python train.py --n_layer=14 --d_model=160 --n_experts=64 --experts_per_token=3 --d_expert=192 --d_shared_expert=0 --activation="squared_relu" --moe_layers=[0, 1, 2, 3, 4, 5, 6, 7, 8, 9, 10, 11, 12, 13] --n_empty_slots=32 --router_score="softmax" --normalize_top_k=true --routed_scale=1.73 --balance_loss=0.000298 --balance_bias=true --router_z_loss=0.001 --init_std_router=0.0096 --lr_router=0.000524 --vocab_size=6066 --norm="rmsnorm" --norm_eps=1e-06 --tie_embeddings=false --optimizer="soap_variant" --lr=0.0103 --beta1=0.95 --beta2=0.99 --batch_tokens=262144 --seq_len=512 --train_tokens=780600000 --steps=2978 --dataset="wikipedia_en"
Below are experts of layer 8 (counted from 0) of a mixture-of-experts language model. Rows are named router (the router's row for the expert), up (a neuron's input weights, with its number) and show model dimensions 0-39. Each number is 500 + 40 x the weight over its row's rms, rounded and kept within 0 to 999. Numbers have three digits each.
After each expert's rows: a language model's description of what the expert responds to; "mostly gets" lists some tokens that are sent to it at least half of the time. This comes from a sample of Wikipedia text that the model never trained on.

# expert 34
router:487563545523478496500525519575538464486532496464577532457549476534412503497524522516498496528543481453476548400537549440
up0:554526500438492546555515458469466508538434513443589529482479475485453521465464531553558444466543429486447513546493481492
up1:558441577532482538529480524559554506475502444535541461480449481555490461543541488590551486546474477466535443468517489445
up2:514444544494463500588575524540506486533511467483488500526517482475563529489571585521500489456503450496495456434504479497
up3:522500499473543574504448450580550553495544467487580504555510431520486498582486481478528492500507519575489500558492530494
up4:493528489516466556506488444503498557510586520459497463527540563473477456567449436556495527495568537472508531460471524513
up5:448480470471479527436463524482472504454547476545521489438536486468551480497490539476479481474483578445513552522568515529
up6:509592503482455484501520446569467439452516421461601527526519453549569488491491507441448481472493448484455577509443520504
up7:552465476466461546513461497492515441487534522521530513478521449542508414467513508482492509518548509528609584553555566417
up8:496528556554555511409470417538548532499510499536562468440482454476434504511529510450422481524480470427504514521480556395
up9:453454546513545466566499471491566520505538523513429530523493448429529474504465550504503483545477512517508508493441513429
up10:451575511483493562504547582575513469450535504502545487496515495531561448482482487505485508509444502464505471465467494446
up11:508461514454525453478448493505589538437548536509581511517519498464447617493521459450509502580480442469452560486544480481
up12:448565513436507509485499453420555483485494565469554496500534493543437501482550606511515472469515499547525556571535534470
up13:431497456464524472414575515522522507578463538534497497490545509481532541531517542488518462568482486522512544456556501500
up14:503564505446536463520488555536560501503488534493558437405513511461489451531525461456524460586538529510495519447502517607
up15:443467489519528539591454524570511487485475521471526455556537499510469540515519508484521504540464480415492488478560502506
up16:407514505527431536489517506477480458531529584475504504460536493555570490539599491485512547511517532542444524498516526535
up17:491464513474541504472604447552524490466468487537568508513467568474450520507546503508470531507483502453451541508551551527
up18:444548471530507618447451493608498483460564528532517526601537446534457521526439483583547553505496450486427489452474550458
up19:493575542496499501473522467547504444539502498524511503509512506451429499529531463517556547524500535434466481517458527486
up20:523498526437516497551461489528518602536460482491530544546456517495487492511533545554437464482502496568486507476533537459
up21:478541516563484497492522447548521508542530547478511499566547452372491524493467477509437494494489552483469452509497546387
Description: Japanese names, song titles
mostly gets: " You", " you", " what", " Peter", " Steve", " Henry"

# expert 21
router:527513567513462483501591547519566476464529486415513542507510474489531526501464543506442526543539490474482534472546542493
up0:482426511490528550529489525520498496502484465533506478564493528456478456533462450454505504578557548505461545485440567522
up1:479444545473492432534498488464419455528533412468497486429490520482473455486502488442529442488508487509504539462422510515
up2:554479413512459472520523522490541553557456491544539555505452503488488545555547519481493496537468497497442470450563478557
up3:497540467500489522530553526581469442511581549493500504545482509493516522500461530538418560468486486507477492471400519493
up4:517528498500554478475519493518548478494492444478467459512528469484485464456610486464542478446458518524557472462547520449
up5:563369433519484427487517525541559477528472510569453500538506463505567579511506505603483548561606468542508502468518535524
up6:549485549541497451522525469572582546460470462474446484565436555487518511581480469508497506465534410439477431433457497447
up7:499454507473435481495521442472581435504562461543502472524483548429540507423538512510507488534518533531516532471561588477
up8:421467501506370506490499539534503473416496549494511501449558477499478440515502529475508465414450472494509525550525501510
up9:530521421500501545471523502518545447555610476521524444469542440498549496530517503477482541486457516477446495433440485550
up10:461538478497539475501523460505559468484510575512568484519555478518538504477521527458527464508493529524479536514530578486
up11:585521477571471522405544508523527489550469516505527556560475478434543510515497511476416561550514519537553549456473540500
up12:484517542492498499499502518532417461564508560503575516496536578501555568463455490540500509484495445547512482561500483557
up13:475468476461461547516586540563522556519473509514565530497466500504534480532469504489521453554495479489569506438569464489
up14:456430488504466472470499524538523498528575477458501517524558466511394446547524473547439527486490531519469507558450554454
up15:493444522519502512502541507518542493546460459523495493549545507502498520488496537466446540500478582490574465558525473457
up16:491475484503499548463502499524499460542565534405491507515557476449498517479517484465523514544500443541519450504509547501
up17:518484479506431513510533471478526524552467432457437482509515426408458498486499514535570463443496522483521482512517552483
up18:442517521474517522497510517583577482518559490500558457522510514485550540497494525488521502556500499542457502497521431502
up19:475439508507491523508556460477464491496530465478498492467475503521484558508511507548530569623547505481459544484510563457
up20:519439575477438469503502535452476549421550504525442541465520477516514535467534490480491523540512530506469526451589395502
up21:486565487502563529523505504467556427506512521511443482517462472492533497467542527513515456493574461449544517516470471549
Description: Capital D initials
mostly gets: " D", " d", " | D", ": D", ", D", " same"

# expert 5
router:498526534577499469497527533535519432447542446474550488470524464519513527517493560540479444570517479412458552451517503446
up0:503522531515484574533502490482557566493537525496476545469439566482455502529525483491452460567483517469521520532432415411
up1:448580440529486570504457476399452507462543468512450518510546509510443493499543514475495425459492552463441501567528507419
up2:499523547517458507448503544508509487549501432431413490532502492417511502522487543537530476531480474435468565531475451555
up3:567456520593492518529613502470517435457489554518527599435489532506482530442526548482511454518439479442447534430506581497
up4:462486512462536449504529448447531569531478553496504512489605429492559486434509485538519449476417476503524520521550454402
up5:500477520523501539499455502505549488490486597477514527462550499557518499488506478497426473514560432486485468522495491448
up6:479504489482479463464410509550460480440498498542506532478586531478506541518492565400494473615501500414480496479500459431
up7:517480533480509458529550432500491522549484557445506468481540457486524552495509529558496490495474493478570476506460467436
up8:533505538546511471506541491458462495493490527561485475454510490510569482522451506562472514585475528472531549522508446497
up9:422448431533490439527502411479582480583498470526499517516510494462486534510539440489508481508483467476540509507466494474
up10:512531463461615540500475518485550505443486444476489494449559535542526534451440499509540437525503432508487540518472487527
up11:495536510525570484516466512489586521528502530513470464453524511444546546510477499538486469547456410461522492493473532484
up12:473527483508432511576497443550544442513512537503567503477497493533527503542500504533534474457533514479507493468448495548
up13:466555528541513418546541432486479506499590461619480497468591538473470543502463469528446504526404448441473550507493496505
up14:554554496559549396637533458511525484397486493549510469468545520528498489489457494473508554507523472534454540510493559467
up15:464547507459535498464512507464546567513518434502544501475578417482425517496493513582460509549537521474458468601483537515
up16:448470592551478553491394465516489467506491468540376449418522533511483513449516476509458506577524494479435521490521483529
up17:459557528541538537481468476446524446526553520450518440465484553514511516481478550509446444500468568420482576417530553510
up18:545474495475564530440536553485534519443393501520469422413480458520407508527567425505470494510506491519474532426507496494
up19:458546480503494490485459557499461517487553483451500490458525485557466491505504417524455449520488465535507516474464512533
up20:504494523565517441476544450506509518478466511485451506487506483510544603482503506422457477494493516471482491483513400450
up21:471569497494507548501490518471546488537519466472524453553443519456550521441486537481522495525492489426521547511505569547
Description: J, St and year-digit starts
mostly gets: " J", " j", " | J", ", J", "j", "- J"

# expert 0
router:532533546514490434489516502529552483427553466503506595492566459594455558543483519483495528522522518451490557462530524499
up0:563515504557429537473582526531482539536518451488509548418511491531544462485502530440488483564481490530509450489530534480
up1:522482506465499524467543528415417432490515562493521507525487527517459572572521450541544524502526552489487612555517501529
up2:530496465448516558554497506516528466512483508534472550503552522546416479578502519504394499527469509436453529451519520509
up3:477485428504484466488569548426591525491444486532492520567557586528465530514429449507395480544482572465506504507408522509
up4:500543515495530476518522517457454563459510482578524489487589490579416458500526509534487507500516444461500478548457552490
up5:549485526521532538508518550428563495503459591467499500483470559633494538495480486468509467516519482558556446499515529470
up6:477440498553574494550574430462476483491510573501530521551485507561502576540528476468532497545531511514484513494527472498
up7:490579499517489488520491559503516572429500443507486537431495446471453489560505507506497451507512481443485489475540527547
up8:526469477490517472471587469461530497465506488480484510510504457541464558458580529490471483479516515496425575511495561537
up9:498485512542483469487499513566514501495482438410470509485512524550485527494490497449572545542489538560505520503515489501
up10:463542504469491534536478461555563502499519443510541512476535465564466480498499509445603459612556513516489526499539542549
up11:458502496508478463459520468565479498502521442494585552469544425525510495616528425526485487477485498524487568477511510464
up12:489562502541466470485552547456515503441480476514536524565498530585516532484491471500571564486514501488502492537453562518
up13:530463472486468478499459519446496480488481413485492519495502477526432529545538387483426464437546543494493463497515545485
up14:550552493531465545461533444544512506491478447460464437476541453415503510596599493514486502486506498533496582453575552489
up15:484517491511516501467514544503507488481488431545450551463495495510510536481499510514459536601481486501510507534399461497
up16:545531492586504482499535428541540489486465448506504510516506492489473478518491501449457447493544473528520546508528509414
up17:523528445489477460493506492536524542463538475454518500477501501502525443522540538463560528538547551485456549480423534437
up18:427497520426468493515544540501551482485523478521508535564515515492578498553485530469424475488506483482442432452494507533
up19:467443523560489512499436424626511505579513458511507560532561541478452525474476441478453559403482469567512507495516515555
up20:443528548502492530509434415475510558476486455491505496417570517509544536578490539495543506499540503457527575489544487432
up21:457509512535446538531545427567496506517478527536493556481400515432521489519467477431481496542496449479484525514534526503
Description: Mid-word vowel-nasal pieces
mostly gets: " man", " Roman", "an", " mon", " Man", " plan"

# expert 43
router:542535550477528444467576518524502470494520479487519513464558470473500532495482555516495513533504519463437472471489533426
up0:465494525447479454436536530501585491568485445463573526498508554480473478540547553430490470523532470424504500580482527536
up1:441494526490465496461511455443469475439502476471463475510446468524512530455493526455485523532463458517440520494568580491
up2:555515512495410538416546477485508538419508546434472495465542500511532453543470459598511489477513527507444516433437498430
up3:469480553476523452454405521459500493533409495518536492521529460566538497525499550515404487430464571500447512479537490552
up4:547500418440456489513504602507546525537501468518510527471481511514443487484539589511497487547619548516510603491478475535
up5:532509521550517536520497499444587462518420502536524503522461536430501511433500449496536462447511465468466525490463433517
up6:504492490455510506498568465577449507515451519486587476544493539502445555451476513495496447550497509416483510476517471519
up7:431464486480507488554436465501470491477475531493531520406476465614547481613502560500432535510518482501524525528438475461
up8:529459530426534466554573533524508485501534524499539530520474494453510483509500502458567469492498527516526517477423536432
up9:506481502589547482592493523509564507535443540516479488476464505417528542453531445502562525447546465453494501520451522526
up10:418543500461536481438470495463519511433524491501446425545503630502446453519503509562518488443567521511433393482565468529
up11:533478500428474476546465556511529553481521514472478468487428486437405480480393499481487533518504555453496478456505518484
up12:545466508478518513460462470501515537496491451481474509453534510552441468476574545480494471504543525527608506476482550496
up13:515540549524485503442484571464430482387458508442541519483480467478548523529526471547484516482470560485398537505454551500
up14:530431498531504527477535555552500458463637467474505465477543515539431545455509463539505503473465430439529469538455440543
up15:581477517478438484440522544537523487540532496485570520433523487463415460533485519560498528537474513530464511467398562453
up16:538423551469543471535521487550495524502468491471600467450543569527441560563496588558494563493519537466524510473519492482
up17:488464505510523445562477501486487488489514588551525440463488523521432482494537564531549504486513515589473574526499459479
up18:450481556507447494579528583501544486455551396475522442429449534437446521547465465524525543475522554474495467547561483510
up19:488523453518521441482523529505486468507546571478424578446531478468481462514543454571518502505516438470430518516565511529
up20:475571473436507442458527494493439433443527479512573471574526522449550537483503562546474495489506468485481556543452502561
up21:495511507449517548513576578440578454497543518589469540505494564520389455488526586503482490548453521529520531451493504428
Description: Possessives and articles
mostly gets: " his", " their", " its", " as a", "ing a", "ed a"

# expert 7
router:551528549504447476477548529515511431463523496461540534484526477547441479512470549559468480502501445481464508506540557503
up0:521457577517536459447513499586507523468541522611527491486472525522495495564521491503467533494473501494473510549505515494
up1:487454535532452478483494478513524472574452472486483503521459487492568486494538551580527511485405490498451476540535525486
up2:572451483563469476515557601496497501577482483454493499423505555437491492566441452520470515437483490504506537490467530475
up3:515490585562509457476502568464502539441432469462546486493545553433450504461512516482504482501523524492566576533504511570
up4:489450481511447498465525555552530531532518524533504471527501471507466546542543468474482584513530487488472513514455535418
up5:436558540489458428517500458518451420470547464513450485528488506515547439569522555525573548461550511495529452472545437485
up6:482463506446447498469586511507491473467515373513533488443525525502568440464431507445475455496464481521519450530516500540
up7:513579551473448466470512436515455471504533518482516469523503484533456478521473517570506523552528523617475473405498458524
up8:588509460513566447469489538528523505463574511486513486607472561513482480452480547526494485548410551514531449537447567426
up9:420469556495505475533528487491464466488524519434544556557570457510522443474427511541537477450443499458537486523588492516
up10:552535520535473503470497540449484489395497531414485453490482509627469432452499563496459508596466516402436472474535503442
up11:434437504570534601562532494507524523545472491455462483537440484542502471442488481483523530522562529525461564489507498509
up12:488539501520568550457462528458509522509525490526478561407495490540473458512557563570541497503462610473484493407523540476
up13:547440489540448512487516517538563494463492492453505545575563497508523454509557471527522555471516462493497511544520570454
up14:520451530462485535492515493494582484469490520618478517491425513499502457478537471518511465537499486523411628510521456480
up15:525432482547541534414520519483499504476524469467539526514454523495375424533476512505531481519494472544526524410530496506
up16:489509493550515518499530506506498517444571475453506522459561530543478459539442451493493512498554500549540461536402503540
up17:506529491487553557582526521442507467474519534465498492436554483428555448445483486494529493496519467488521463492457585469
up18:516517533457587512523489512559546525472518518528546504509437537484507531480446454473499508522467477479542516496469508447
up19:514463507489428524441540508495499521463455541547490540504460509527522464485512473512501501489519459476486450516459561540
up20:489535491483502485425496505449520507454439563447489434476468442535536427515495463500454522501534487577462546473541546501
up21:567487524502539506494537500492545533463483506506573473481494508509449404540507481449556478550489476477530509523492534484
Description: Nationality and scope adjectives
mostly gets: " American", " former", " national", " British", " German", " National"

# expert 20
router:496492494500504470493518521512534470468573481514546490381487409465451554474488511571494455528587451455456494503502512459
up0:446481504503528444565457543483508496511568486512505438440523448477547482478572434516549493483506501481477483446473533474
up1:488527531456449548474533530431467507447523477537535488583546479471474545516514513521496490385477498604417494466479423489
up2:503449488498521541556466548448415469531486565425437520450547497530585526464464484510518509553481520479518513528569487493
up3:497512506577515489465506428455495473562500475472573494484467434473497464407483483490521438521423504444493517483366565547
up4:510526447478515466507499535527519511441530493544505499527572513564512547530453615483485516574498445586548430562454464473
up5:518524530440474543480475513417459524477556544524486492430446458496557530504507475575445533555529564501454446482556533439
up6:419428493471548508527511594517523505503539574499509488384494376484496564484515488574470455564546469488475525491446423443
up7:572483433558503533485532557561519467545530424525538493447515452443452483492510503540505461475473530600491478502417524544
up8:484517491459642493477526523546590551481442499464485493510491494496532529403558461502461508563505434538505502462503516495
up9:507458565532451534486503522513518579495493475498538450522402428480449560514557567469492507511509455398488528502562542414
up10:506512575523543508473484510490536496530536519429526480470488495502497545510567566594513514521430468532504501533475505546
up11:455496497556482517463501473503507492481490548486525468394452493462458464511500486572498470484528470495529533502466516449
up12:503502458513508530496455468517554532502603541574548555535489457473553504517521478518595445508615541535558505536487553456
up13:577497492511477435440504501537527484563512483445483395444490414416455561532550496462475484531514487496495487523500503492
up14:464465485496478464589516437504520454490485454562466534466480458474453505449461545538546494483537516527538461419516567524
up15:489462495558469497503521507560537503506385506527542399496456455437480429534534501470534508538580503469492518456511532522
up16:504487442531498462523519449473565476525513488450538482531485535485466450575564525508494475460509500449482474485468626489
up17:437490486450500547461568460542482466460497495550458515464484485539502547540494529418390567544502570479503548453554529523
up18:476487504492571410468568523549440466485532515551604517476495494555479519528528541545509511483507470439440526465520445439
up19:474497490467491574525559446534530507512526468497548466557531455462463493437435492543430546515490503413423532439517533490
up20:469541503467562462449534524500445532531443525480543398466548455527493555499497544556466515439490543464511485585552478473
up21:526488482528449489451523508523503447501515470479451467486490527418452538465450496462445431507520501520497523510448514473
Description: Word-initial consonant pieces
mostly gets: " h", " sh", " H", " st", " w", " th"

# expert 47
router:528585526532528444471524498538570476446552507447517560483514437581476516460512547611414527504504437483487494480496535537
up0:504504470510597482454555516510569487442545544505551517535493493563405518483472537533514416524446562532430501522462471472
up1:446523446478527492516471525585537476497544469487502430429501494569494546530541511458441524536498449490528464513483504478
up2:471519533474483597470526566491411527528440541467459444570522471512472471454536467532431563484519484521443496445478556560
up3:506517486479461492516577537508487511511523497483538508417423456508531536516468526560522528498487417482500542451499505500
up4:550535498518477483461513473506466476520505570508492468467457412483506426474456478558497533494470477478470571442505561487
up5:569470530519531529442508564489420480500512505498540474380509541510507496518432537518518419473505496498448492481492541516
up6:546503478416485461526517487584498446524534509457552503506586532531465447494508518500447473560432514519521506503442499546
up7:505514497500483502480530477492572464499479615462537490489486474390496488456435516523512505465471486464494462526517549418
up8:541546530461537499480480501539496546501503511505459513484516455565503488478478574540512514487573488452490488485513453440
up9:469529607501435537537544495501528507489560463467458470535602532520483504448558489407481461486562482410457454552512591461
up10:447539474492480480490547453496461497470529553471513578431565564527477515501548527548448502481466548488491456470514497563
up11:499481509483449498567557468525417560468500476461499399479524482477478478523517522535585459477463501501510560523567479527
up12:472471459485492503513543455490574547552524509481501462473456497504487540555488558522464471549476529494455509439573513487
up13:521556491565556474473488497525556527485512481474515533497472494520469515468465479511500554500520500444542542432478515451
up14:501603496541498545555496481530565446465542583461471596416509527543539497505543517504482480492515491530503400514489486575
up15:571470528478566541492518479522516528520478549582485537418527478553483486511498619477459468517479518482537438484461485537
up16:564494501510534495497459561540509531527416512483478506451507503510477569486515595533495518510534510541553604530474505515
up17:461486506547453516549570522522528455457582515477546451550471533526482529534543545498547460493449542556543519544444479555
up18:525485507520521554413453581563540491526525477479524537457475486539495487445557531521477419582485565485556480462555543537
up19:428566506470479481480500544588508546494563402545458469505523432531478487441513485538482523511453567543512510527524559511
up20:514562524479501458500542468499442468483542445504596479460508453550520500502495461471508543435498501462506520570468503509
up21:579499529531524428501521444550474568432492497428564552516476465430555443548470556506550479473526508496513426540472502543
Description: Sports competition names
mostly gets: " League", " football", " Championship", " Cup", " Championships", " league"

# expert 28
router:560534528516483495484564477546540491423491468500502562467520493558451503509515517581432534562513458477460537463571543500
up0:492461497471447503450542513481472496479498524489554539461466507468491565509524488484500528553528568489520490466484516538
up1:517514517486463509443471502478507491443534515585537510556451463532463482459515539555435487547504471414507417441515522488
up2:489460559581521461546487524458496481542545454505411522479556552539530462521518477472481517484501448453456489485472478544
up3:476531524422471479458545502523499491457470502482535446499583479613490464457442462530528461566580520564495430537529483525
up4:474585452505503568481492514418528562498507490525514475577430456482434410489440493511496433446519561476579502443497505502
up5:520485492499453512629547440557483495482519484454528578503518638479544530529543558520487531499463460479486575500479479551
up6:507482481521506478524557537583547545545428469466450549539459580482520487470448468538425507598477458477558563443545480545
up7:556483544523492535531458505495569437513439490522519493533506550529525599536511449485438469563499460472466488537497520589
up8:499438484523617502514571513514472494513475495537508503498524489561544481485572485463507546550492434483451612504540543464
up9:526450493512423488446560556494483535550526459511501503539523500491481373480549546540476463548426448551547534578542493491
up10:501527529516506435547602463554490499425430435526478472590540486510505561541426487463482511517479412525490478498504556481
up11:508500552488491529563483508514526501509493603418457475431423494545546473498459528486433477509481394553500521470501526437
up12:472500595488561532462478549480436502506519518503411505548500534553449530474483488518510548529465479521411497516457555472
up13:462505473430550481498526470453579510533486511518505525433541527480487575448509480423552498541504466477513464546509540546
up14:454484498545560435522478495561469496485500512579450506500541470521548466483450526491509516492512525570445537437538529417
up15:514460540495526540447491434558542474527490489481478539513478525478417504405510494519524562534470478453449505462534559569
up16:473523470532501515509511522556527508534468447523425533472474504510462492489554454538510554532475437519498511432477555495
up17:505535476515510570544572456488498444552436486507503447508501451530489438453524521523409516515589577509470503468480421472
up18:551531580450476493476492472461513476487512453548521547490531545465551537545514445581512551542517494490543484395488503471
up19:476548496589565472474474479490528517448445450532501512515495497492547497559568463525551557504560521502504567531458455484
up20:480475484485474547536599505523466471481505459507528519475519477527458429506523498565477528523515432537518407461534492453
up21:502518590514524608555541470516482477523410499545466535437473528520448563459498550550526535421530550492467455492528454516
Description: Place names
mostly gets: " United States", " Germany", " China", " New York", " England", " Japan"

# expert 23
router:515529538548494482513576515504585473468554464447524491462523460574417536463441542544490461559569523475481530425533525508
up0:549541571504562520503500504480559573428452506486517398514477517556420477487514557469511483574544532479464568445530458456
up1:503523600472498483529511447576540510494464519556446530458497519512457527521462483572442517486497479490516446413438525502
up2:454461514498548493517526461494558508480498521508469423518518430564566545526454454583511475520539586502471569495504526427
up3:476480535544514503484552524560532472498466451475547530493506456503485481441504448541447532528455436483467459505519527585
up4:499458467492461465511523462532548470499546483441499501474473552555479509499526466478430478532516472507415520482543560465
up5:487522512453535527528585438558496520441503488464505490512546477557494496510478539547444466624522508553447471506472497509
up6:445466540445466459495542512582482516456551485438499545477520488509540519536505502495560481535411491557573537483480447493
up7:431462518572422565498528434485527463537447496497519478495509484440600502502484558482517532525572530507443541497492559527
up8:488473504533524540531494499540651527564583514526484494523473463531498558539510516529505469458504470481515495477463530510
up9:554534476490450509537509524459504523508521569506528517487542499489495467543529465433506506451488463460508467451459518451
up10:550537512520498525477497504450549470494538579512553439467496514532525492502471488556506533530528469540513523482471477464
up11:578535498496546513482487548531558550526547576486537458420494516532421531519460572458431428447539562519456505459536480531
up12:549488490575567482517499515530535531503530562388516539455553511530377439508555469476451486469498530530524517507499529505
up13:426550524529508483478564515486421486403488479471548543459496450519513493480438509456550431518484502518555526581413528546
up14:464516498491463525491488530439490404482515498464534431441519559521501497482469548453523448510499547467512545442557460511
up15:504506442464502518507532527574524448513379498585508514534464447535514471544528542524552584499563541515456536481531545531
up16:477545497492439568583562487542560478556510480529495547507518513535523477533501497554454483509578493494492483425503478506
up17:506516508524511459540569510517582532487551493583484452457479384484530445535518420485473478528542418554482530528512456544
up18:491432465549428513513519564447499465503467515517424539500464611522459554435490513504554488519477485567531519495463500521
up19:490512475513507521480537507434514510444494447465500437469500470487458551483438485524415507530475490485451508553390527489
up20:497497460496493464497471505496505494537517472431506533415452481481433476454540513471465560483513537454494539440444499450
up21:443505541488443538488542470428530551481448503517500460495563424483481528498541540496428515507448503417499500494497479415
Description: Ch and sh pieces
mostly gets: " Ch", " ch", "Ch", " car", " | Ch", " Gu"

# expert 48
router:534539604569498493502549542522523454484545459425501564491524438527494518499464510527504497534517444442429502483546558500
up0:592482520586535427499512501541530469431574486516510515580471411493455490514555461548475526447459515503443529525518522584
up1:427486546539474500481557584523511471501497447464492572506526494506522454441483513450509478507491498470448433555497406481
up2:519554478545451473536453487572488520445522545458482514477432450499480469520540481556461512544554469474457503564538490524
up3:525489516450407516485528531445519515519530551545415453490556506455477492563501506465384530553537516475460523434465561486
up4:487544544521530503536584473492456427528380506502542572548478465480449517484493499434585406571489460510515528472474505516
up5:504476535462559564527476593451560520533497487448435563434480511569526519506570560495513514550522436451471467492501418503
up6:530596550513494446579558526523441506593471534537391537434532451541507465479469540499497504516448507487478566466524469486
up7:504503588505447448580509484501544552467564418534510496526491464466506509413461501467585540486467465532487446485556421510
up8:456541558487539505486551579493542488487522449525509507497541441577537506453515449490540480469530471463536477501458535464
up9:483476551509496444538581555461515456474536452487495512447504443536499477517526495564534496516454404431495467467540524547
up10:460491494535499516528518460473446445550509484434448545540541502512565508555475560428476530539492507429494543488541590507
up11:500540466472491484555487528514487562508479485475545474513511483511529438457488402527518454526441433434522551513489549483
up12:544416519502467558511561520452521484571501510443506459455467517547527559414563504485443528488383544488453504506562443489
up13:528465485543510445530600515467537446531490535544567496519569496488429476536522533461535561445439514531533533474447534418
up14:544505527468519454508461570446526482581452433491469526524501514545538508456437470468476540497554466524436468475470499494
up15:510522443480505460495526495490584480462474509472548545534527484546577462492488512533484536464505506440418542542507509440
up16:557492528512518512546602499532510527450494490519477477541505441565522417534544491519445561520480485479472462475466471447
up17:491491540530501460476502556525554530505504498532554497486467498537536493541479390543534495513499555523485499506447524474
up18:490497488539487501639515556475502515488550504459473497479556502495553499523502500448500549491520423484406459500483529449
up19:478537540479525481494565547557544537495531547487465538441488470581520484446499541581547492555458457473424531526500542487
up20:475459513565501504536494426557519469469470514546454622500510452496491485475495486591494527539497501538524536518448469497
up21:537493528600538480523520547500500517509461455454545538571507470409475479503475451464500500500505470491514507565510560495
Description: Surname and compound starts
mostly gets: " von", " de la", " d'", " van", " de", " O'"

# expert 52
router:482521477514479522448518534531528441465500473491508560526503483558459526456478529492485485562586463454471520489528516528
up0:462451502522500529484501493461479495536525513432588504501482500522496489465475470468541374512496543538536462546574545535
up1:493487442432467509438491489547563508472594466467466522529544522539489542509450537521548463534522485467531487504533481471
up2:448543469465571494450487507484537455477431548498539561567475546568437503550516513566555471566546550500504541497528498439
up3:484524502558476557477476521504460507549489575530522564451485517579489525469594512521466426555551474440451582532492470596
up4:467561477559506494498439564582501485506534439490510499455562514522538505496512473558478544479494443472505463522562446528
up5:566464522513430525440426488534495509480509515546491598489490509566506525427517454463443486473496479551553507487598479475
up6:482471514465454486501462451547466469526528477555490521526512551546400496435582580545447475471504463471525509523494525593
up7:483537559524518500501558485508542493494475553469446481440528526542380536479415528578467622475484496501483486529552554524
up8:502509452508484476567529519495511455484535492488481498510521456511536511509411564490452507503551475520453529510519521541
up9:543496497542499494432458535565486496520584561533429494495541514504550484525553539499461517549578462460394492460496474476
up10:559486534514472541589518502497447476510466507480532428485514423479514504453523552428509465543515488474556463537480434482
up11:487573411538462413535608501536546495467471524512540445513480535446479550533506458528501559495506535509432442440514490500
up12:504542507473490481588496497540573477547473542496488493494522452496515506524471534452490497517501451443461460562497528547
up13:547457483554488527499487530427522524408494461474532503484549436524460556493564517501525463545514519463552527515584500540
up14:413525444553512507525515537505463557467471497532448485399528473463502557516481485497453512530530501455461546534483541481
up15:581428518486492447505474480466534507484515516544507517522487464544543515462500534458539550524442499572553600450537530578
up16:478518507472491523507489450536452474413506410424488495550533479527437527535460441496475476540571446494479520529514547474
up17:537475487437432538485476531460557504457477521417515519493450480503480491423477513436469500573499457513473545530535385559
up18:418419475572447460565523496543526504456465497514480576502491472468519503447562499526440474501480509537514458431547520572
up19:489487513485471500559552528476498483395445421451518554532426515517558487497526527481523488507524466504461486478504510495
up20:485520511470502493477554512595509507499538492538487529446483522496529476531474493604515496534453505442513601481405557597
up21:445458523431522475452575477533456527443479522446464475492512471555556493546463527447504492443555435427545487535487468481
Description: Letter n and -er pieces
mostly gets: "n", " ren", " Kn", " Den", " den", " inn"